Experts of a small language model.
Size: 12 layers, width 192, vocabulary 8192.
Experts: 32 experts in each of 11 layers, 96 cubed ReLU neurons an expert, 6 picks a token, a softmax router.
Training: a variant of SOAP for the experts, 431M tokens, 3457 steps.
Below are experts of layer 8 (counted from 0) of a mixture-of-experts language model. Rows are named router (the router's row for the expert), down (a neuron's output weights, with its number) and show model dimensions 0-191. Each number is 500 + 50 x the weight over its row's rms, rounded and kept within 0 to 999. Numbers have three digits each.
After each expert's rows: a language model's description of what the expert responds to. This comes from a sample of Wikipedia text that the model never trained on.

# expert 19
router:494587456440629505534530470474462546514459509518487498480536497491510562555553478472486616548542524520509508515551514607426510428582478480601480540547442500562504493484538522427427589429514543544615526497540549465535491516437488563496523492527508354509514378509390645460402536436552490584547532457511514503450534455484501529496470492420507562523520546572514509578514475466455471629508518509507510362518482437455460533560440428545511552503504438472531528559463536543549472499485421490577460498534495487471402544515572506500539496557491511563434597528511536531455403492543474543
down0:568496469547519539627521493516566513502475513445462449423502551506481523483494466472495455558550452522475516436552447480512601518510447566404497455531562481540522498442504490509531568503512470475442606547452460545485522496545423526465532600551529511429364555461530507406460542481461557507399539553538398492488485420473505524424439508528466539487528577568433508571497555517606505497513529505429555442445571512510451610498500521573481481468537533506474494555548482480451447400540527678505440516476560457547555428479545541508620422445565462531514491603526484467412548516453496530
Description: Determiners and table cells

# expert 23
router:477466497494534504470503608439472581518453551462597480570496565437469583483529566503466455427509594531547445462533493500608522487502504457514604482574534452583516505541454429476494502537498451422551507497510424497442535604534563516500506526537550491551476464574509551500508536560492601439540453611466477513482505587476441550610477591531591487485435543515473586552535542508444538407463504448476480590500561475501512482440545493478499523524546572489478589506502407490455509503560447441412487610479451471507523489475526531527493537590471461490512574401428404478531565516490520653
down0:456552469466448437531458514522437489521510494607548497542465509532584512513479454510448494423453577511507505528469575514596422486498507554526517458511507491514456534541608469542456391432501465530499497461493491595471500501425460480632522481595471396413466474525448480493519503516471418494567486479548490559526521532478451448534501502525557533566520550391517523531536507437539537529501485508516528370517509528534476439537550485468489493431494567439424505566511462495400410431438598564485354439462535460622545469461543685507492531546435474506476536521514496433555453516566555544
Description: Odd letter fragments, symbols

# expert 4
router:576568526674507540446573449532477502520457530552457437507515547508530564481466556444538480476534490548474514427489480486443500460484579541614472554554483392464511534500510506593456470552550538525464539548567554531545489459560484410479629480538581453526488505654528447419504562515492326489453517528487579393477539481501501563522469539479547446498572418575367506403493495526540447502488546506475498506492528543472437434568486464536514494493558579454491486502609405516535414522508554504511457516520457549462486504482459511613528473484497494562496525511517481506494468502565541527
down1:494465519527481557508560479511401511456546513532492576577522535476538467477465392435486429481464458528511427525527514443409547430461497474441576462536466510508359471469493572424559484556576454513540509470439439495592557427530511504493523511539547471581530458401562565495506540419542434524535529544553496529551460444461435559491572408487401485505438458566594497503442468461503524528568497502456560463579494496536513510492492477460442612545483441584510454541575480510451591515434502449445657481455557634504519500532491449481566494440407533489550487429507500476530514555538436446
Description: Verbs and auxiliaries

# expert 5
router:502452404457475488567582521533534493515507503408539463502467472518494537493467439575472517443620430526491553497494597459449591398443499507558446318503556553564498403541523521510510376496475474526526504477421392475463476599480493522496501510584547518518600463543565547561502473421508491385518551369471464468459430517469511484471468460476467508531476476607424465551486496355472568541471449541458489518507563498507464478421470570470499511441554478511516521490517579537500478548481512550486593547414514465594477513523505470543479489498420436481480504499476451562531486442423498477
down0:421433498482464524536430536483508453517470600490530418588437468433537440467386485475442565447524491469516543449548501545539439485515501531522481467534481477390547524584597609534520464502498501499444487521574461563565402525507482579562548483567503453486584537382578482527515483539581517475495506519500486508536470410499495551496488420616480503517534486458580501434535524543561451485491418525437516481415566524526408505413519427396553472563502568559494507469441540555506488584468452477450476529411410488497528451472440564480529431495497513525427427433600518542590512450500453572
Description: Digits and capital initials

# expert 1
router:450467504576432439549404562505447468481523417416531533490536558504525635447544502525483502392436556521424524526427535564473475419514575493513441410512572428488452484413420495535354509443506435417524499525475437422470432402604550518441553525594538455555408492486478545520555588471500524508540466473434521510488581495530575462334423433510494529523545562462484494487505467452540536530496498554519513512550456533501523525450436518502512491478514519407477453410515490529526498511532492550453610545466524557498486525430597585496445447486461453528512550507497504530519510485508531448
down0:491514564586304491507475483491527519554548485526486534520443414607502523551575473416469506394441571481508504424475533483520405521438495530527499527522521480536563579562603467529437572464546469439443636440516502419521472520460517489622412507620606572540478525499493459480490476535435517508517403500438517539506500552533428447503524557487523552516489502533477602606454565516439611468558513537465551497538521537525499515472517503512459481498498535489433546556593566539407471465522483531416564553533482502453543511474566451453491523529455522528502577537555507475511553513497545557
Description: Pronouns and word starts

# expert 16
router:555615430423466496533542518582500503458498435462455468576464474465422437417577513485505573465373521547564513490469523480407563608459398517503421560509494420549489413462505566448575498511493446542497416504481474546478496415445485444541522490563460513569486447543506456510594502436529539604407493529460525500478549541566548457510443475478525502535510478520544467546508526549494537455456463397512545514520440428526550443503413427469414471619480547553502474500487548456520453548489426531532460521501438396461605553414534503451537455496506451491488544401428481586469466544457470496
down0:575569511495556500399507510576553506473427541551509491495485432461617480522474519463558524501419499565424512444466590497504568488519475483492491477474488522605437538396586485383564538451515510461492594469560476584546471521550485441519492465514527527504470558454499497430519490532575485396481566577459492427522464536518425433524575466490428435510493547388487484582573497502479497557481463441474535574468572539614519469523458461429578463458461533581528434405477582528453504455509488533571426379423506463528435505487468513520470587464503482466498482460544555442569577507405489541
Description: Single consonant pieces

# expert 28
router:418454473447516530526504500555482570496417515559574501572494483483404574511436490576456406451607509566525426413541496506588483495508637503393540547544463554436509569548638479453494524441405573424506497488541484532513466531499465577531471513463509462555557507470559595553526478544530591492488482599506501428463493501432486512547504484488480562542485504496425507440508543444545477529436542474520584538482550504575394492462524462488489469516492522505461495517601554438479503444449515388453528517584491484543574474576463448463458514412522468444515602443529481538455562491409533578
down0:528539533522529520507565487502433531530492533457476473509523517490529429622452531561463517478421539554470530506480464531525446468476525624536532474403601583570598451563389471484432471552476456557493491562511463464431476449513546445533486524533354528566570568494531433566536544497493529502493496500430547490446442500445504566472409512503587466546543550547534551434531453470528511528533530500502470432534463529511486528504430556546511428532519508473487601497574475508504461407492515561472529594479509430474548433495531478370492383464527567376537517430545532454414556556579531401
Description: Non-Latin scripts

# expert 13
router:376485446511534533435407539512484528561576439478503427454400432405463498444474506392577490441481481411473439460512548514480475418374566371476540505542491567614501491408554528545427488555554477503471523574500558458542534505538535564467497529481494532566508480469499477501553551493494454478573420472501547517483472484490514577517509616548466502445488443421483536502548462453490531560479424479472543469548533501500449444507513574491524494407578425466476499484497442485588450591484469430405457544512530501523452514519484529566521484569389505471572534513439508396457563411479563530
down1:501495522499425525559459629512450465512507537473505430588507555450470418621540512519464515474547435516511513408420430404486533528512547482512495530577428522445483541437536558521507395504448495535488508444507404547510409479466500587432435495478508581567609489493548478516535508514571512434493528473502433535487528528615399534515551542522443461445537549638561575530519460478568548571570425524495468515458448512527467550521502488499543552495406524470476446614466540422438566512559485556557513538470477440468501428532527546527557499504556525553558540513468463596578446442493416466
Description: Proper name pieces

# expert 7
router:430475540445529463492471418495464604584415405540429492563506524469489432444426443531537439513602532538514485455460528527584620381493498419466553363522485559557435571508494467501512467548536483510516533538527552435464591486528488544560494473516451470559499418525477601482601593501531533526560552537513476504536512556484451597578471457541489515467466362517486539549541524461456525534482511558549541412502510543545567524533511532476492541459440437486420519486493524500569590573426515435458532523615421516499538457506571467500494519621466543506497455516501516462425490527472471457
down1:517466391493381453427499605574533501541528398510561442444497567550547455530536491517426452385497506451565439507468426425503529492527548561482492492549518533399452498473473422550480537477511528526474469495486453429673597463429436566468448433629591513474575471478474511537478509479474465495574449500464488488513537513422562490510443496521497488482583509623575477460472605516507536527476511480555546553420602439503505506532447459437402524464465475483403490499522535509454495509469448474529592609477529511482482495449562529524499465574470459422472521497534501462460504547520509561
Description: Mid-word foreign syllables

# expert 0
router:464513599502520463481495489483503569521535613508445503480506506498518462462405530436527511558526578520494468565557522498477499514412503455531446567525462469495524628485450447588548582466449526464503479488488553414469530517623549424451518487491527510497584432475544485520412475462545454360475596564511492574561532502465468536468450499618485490581567526470546558507493431558471498490474445531478403384511574548456517482454508511536533465426464483513469544372473418519493399581545475559486554511493477582449492483477613607518522474548470504578533447464487503435530519507388496554
down1:535528475438463566483506444469494539555489516600631508491512502506456614476591430534518445528506533551539474448523515483590529502466500525497435545446501386486623527581521485417467549495502512498512442429535548525583537510474458459489532454479540472507459521543552492472547478536427441609429367397458590410470584565561558492483442422471515482453565485533543436551443458517480549544492514509483485446517513471421475531488492484469544447466481453469512515433579459442495532418505552606445444570481424496489435519644511526531442431501395512483536521555563472474505492489415545440
Description: Word endings, list labels

# expert 6
router:561515414623435533452562450508433429464525551498526474475511492484405397476583580529464494560414588519570508551420478470451441633478447513502457491491486450587561442482505547527538518521501460477527503483463465522501483586424430409550532498540444547554439537482496468483493421506478529557461438528568502440460540424557503471537537482549491564449510523551530500538444509515486347430529454467466505598578408447458448489534576520474551536616509452468530524479545476464448457455516508556491486492478516461492441482525400505511474459442635431571422529455474503523458389485548530511
down0:586469492445428457469550508474568504576554504471543495485433563534515521594565600503413559416538561478544507418543453491497486493540513574462461540470432555436509429532499438475548590542503429565551498482498559575513577535487433440561520508491447496422486470526519529551493461464446565496526488556474537478510434438509530557449527507492483543461495552598509522554516399559444523534488483513520494600457412452430521495506543592525483548469430531492464442511468451392516467507504547405472614495455502319522525507584422510570481581507494499594521441563570497408464478425547476495
Description: Prepositions, articles, prefixes

# expert 14
router:468534477512579556442492496448442491514498510456527546518611472503473474503490561493476404472440533490467464510452474525469556566473426463462513472524582528393482501528482555554586558529528452564529518546478569486503481436513562466525500522434471510542571404539485487520524541504369470496398498558510528582485558487403424405525465604467442393479431565482504534499538494589484608507459611528582520449438451531466437432551581524502457504454506571520515490469495593432504504524455539599470513463549578559439500544475487476580537490461423528487452430371518565537535594570454538484
down0:521553462475502502496571443569474540542482464460506524531509538472506492596554547494529479461471552511531423586441488490527564503537620498445448372524550459455467611414510454442479516413516501498541548527626432419517594505375544476503528495494506490547446453494541621512560575501557559481506393548534504554411558496424577543602493497538516430473520564522446546476456385455540455468540450459507450611517490513444527508620488522497445487407520495451491486479482543464526479492458481442492451454499570503506488604540549448415488416514456452499456469494498567443551523442498427482
Description: Auxiliaries, mid-word fragments

# expert 21
router:509576445422568567475447580486412535613570425536514452531357431416417499493483596508499467430550467471502495433481505542497505473447432499401529529489472492554464437614560502532500523496481460612470449530452499512432400496507500503411447475528533488483567464423451458554489484465517603530514451533501362457529453562526440556492487480524489542532527444551568476494475488504524442543528447460440507555534481510498407446510450441530474483555490621424515462527595483500524491521560428488530492484528548448510486576403429476474557531508405475472411448460535437530513583513445461474
down0:509543484565512498468507505586422552418475430540598571486493456480534511570456508459404423419575426446469532496434382521470504427413471424521483516503586516584515384523558504590486524510439534478562590520545502597510434465411490494508464544464564482497531530441444414497514497494487440567387441556512526518540479448480467500447437508492423465522528516566567498464494540602509489496471535513548452478516471483454457498419487439413582518435525436569518520501475491519562514488529537459484509463402614512403468482486483537514504524492543464373474541605507549483457470583460502594
Description: Foreign name fragments

# expert 30
router:462564514506489545502473504459501608482489458499507509579552517490507534522552514502410595587526442519465497419522556453500482561546528536510434539515447464485569549510442547513463488581512536495494477513450421510428552369519510442425464434489406447497524514547462540467518528473496504425471524484465554396413525495527423522359460492397464585493489508495618525519445448407535486513587323520520442473478613441474554517483443449458574505395491512514513449537478486594518541437569521483468464428471433492464532586536521584509500551508528596496482473576559498518544473489551534453
down1:469418495547410484503470535530488442415542435495466538475457453426510558569492424563447560472529397505587467513470545500550499555532523489512453515520502458545420474580526446516537429553437502484510555534479528480452530541462455507517577552551473583534509439433461600458491487533505447480576438627555524555500444477460583505490541462546430562538541533509484523517515487530479519460723395513507509557543433497511500516488491478515483573523485556529522533521589494470528512450494575458440530488490524569461511502610523469549512580587377661536504563507446510423517527521463514438
Description: Commas, months, conjunctions

# expert 22
router:502379520482513488440492470468425472500556536476456505565444519450508547511404495488493399590578506421455480443495522406511412469473484428531489509535523576509527579503529487486465470451539477592538420430544551523395404454479521572410456530518531406525623535497485392488627502563504434502544492492549532552461523516506489554493536524470415522535434542465518492495538521530428417480500562511471511413555497590448458493523459490487469458551521429450458451456511535582529522533533498446509555512522534489385603425476467479571472500452525436500469426545514599508525513486415579378
down1:535489528495465522532546551472520493544550552553545461489573442519503583493472506557440495535428504457504478473589581585551525441490554563423495480562513491513412499428526518495585494513494589474510489539465501472419558485538453485525499601454500479329479643533535502424512441553550518473563464427520530540590533527553556477388512515557475486500528463584446475545488554479395447508430450518478513520433508542499600615558428439566498601444477522511513602540564565496555538484480524526474473530501465580445524487537439585549480602495494504558505455514422474533427472409491446545
Description: Name-ending syllables

# expert 11
router:528546412453494434472458499532426503497580442505624451457446456541435513474560516579584484505436573506519543511516585516510460432478433491486626478523556461517501498550510534508481502553469426421406552565531441485510603552445470444518501523605428472541449489471548559519597506544540522462524496544518478489513497543569460502533506523535556474481523528490544430504414558491584445457472425396371454582458501588470540515508462617478472477502462482458527518451513488492475462583466448529448529541494552513459496570447443498520464427573507481571531549490450453643433612447565502561
down0:486517456482580454464560522463542448529498510486520484480519523524527525506442516477550453433338570568524387485499593602492476448540501466529522493646549483551489551564499527564450513473487487485490446509453527501509451501509482536523504479513510444527440396516502476433431392463491458585474488545558437486548511429618547433401471542464508511538495438521529640459523547456458510540571470514447645529478487446557522561458508585507509516453480447505460510516504559501440470444472554493536457526524543471495394469474570575454477597580436434485516524495612516550381417520471473521
Description: Name-initial syllables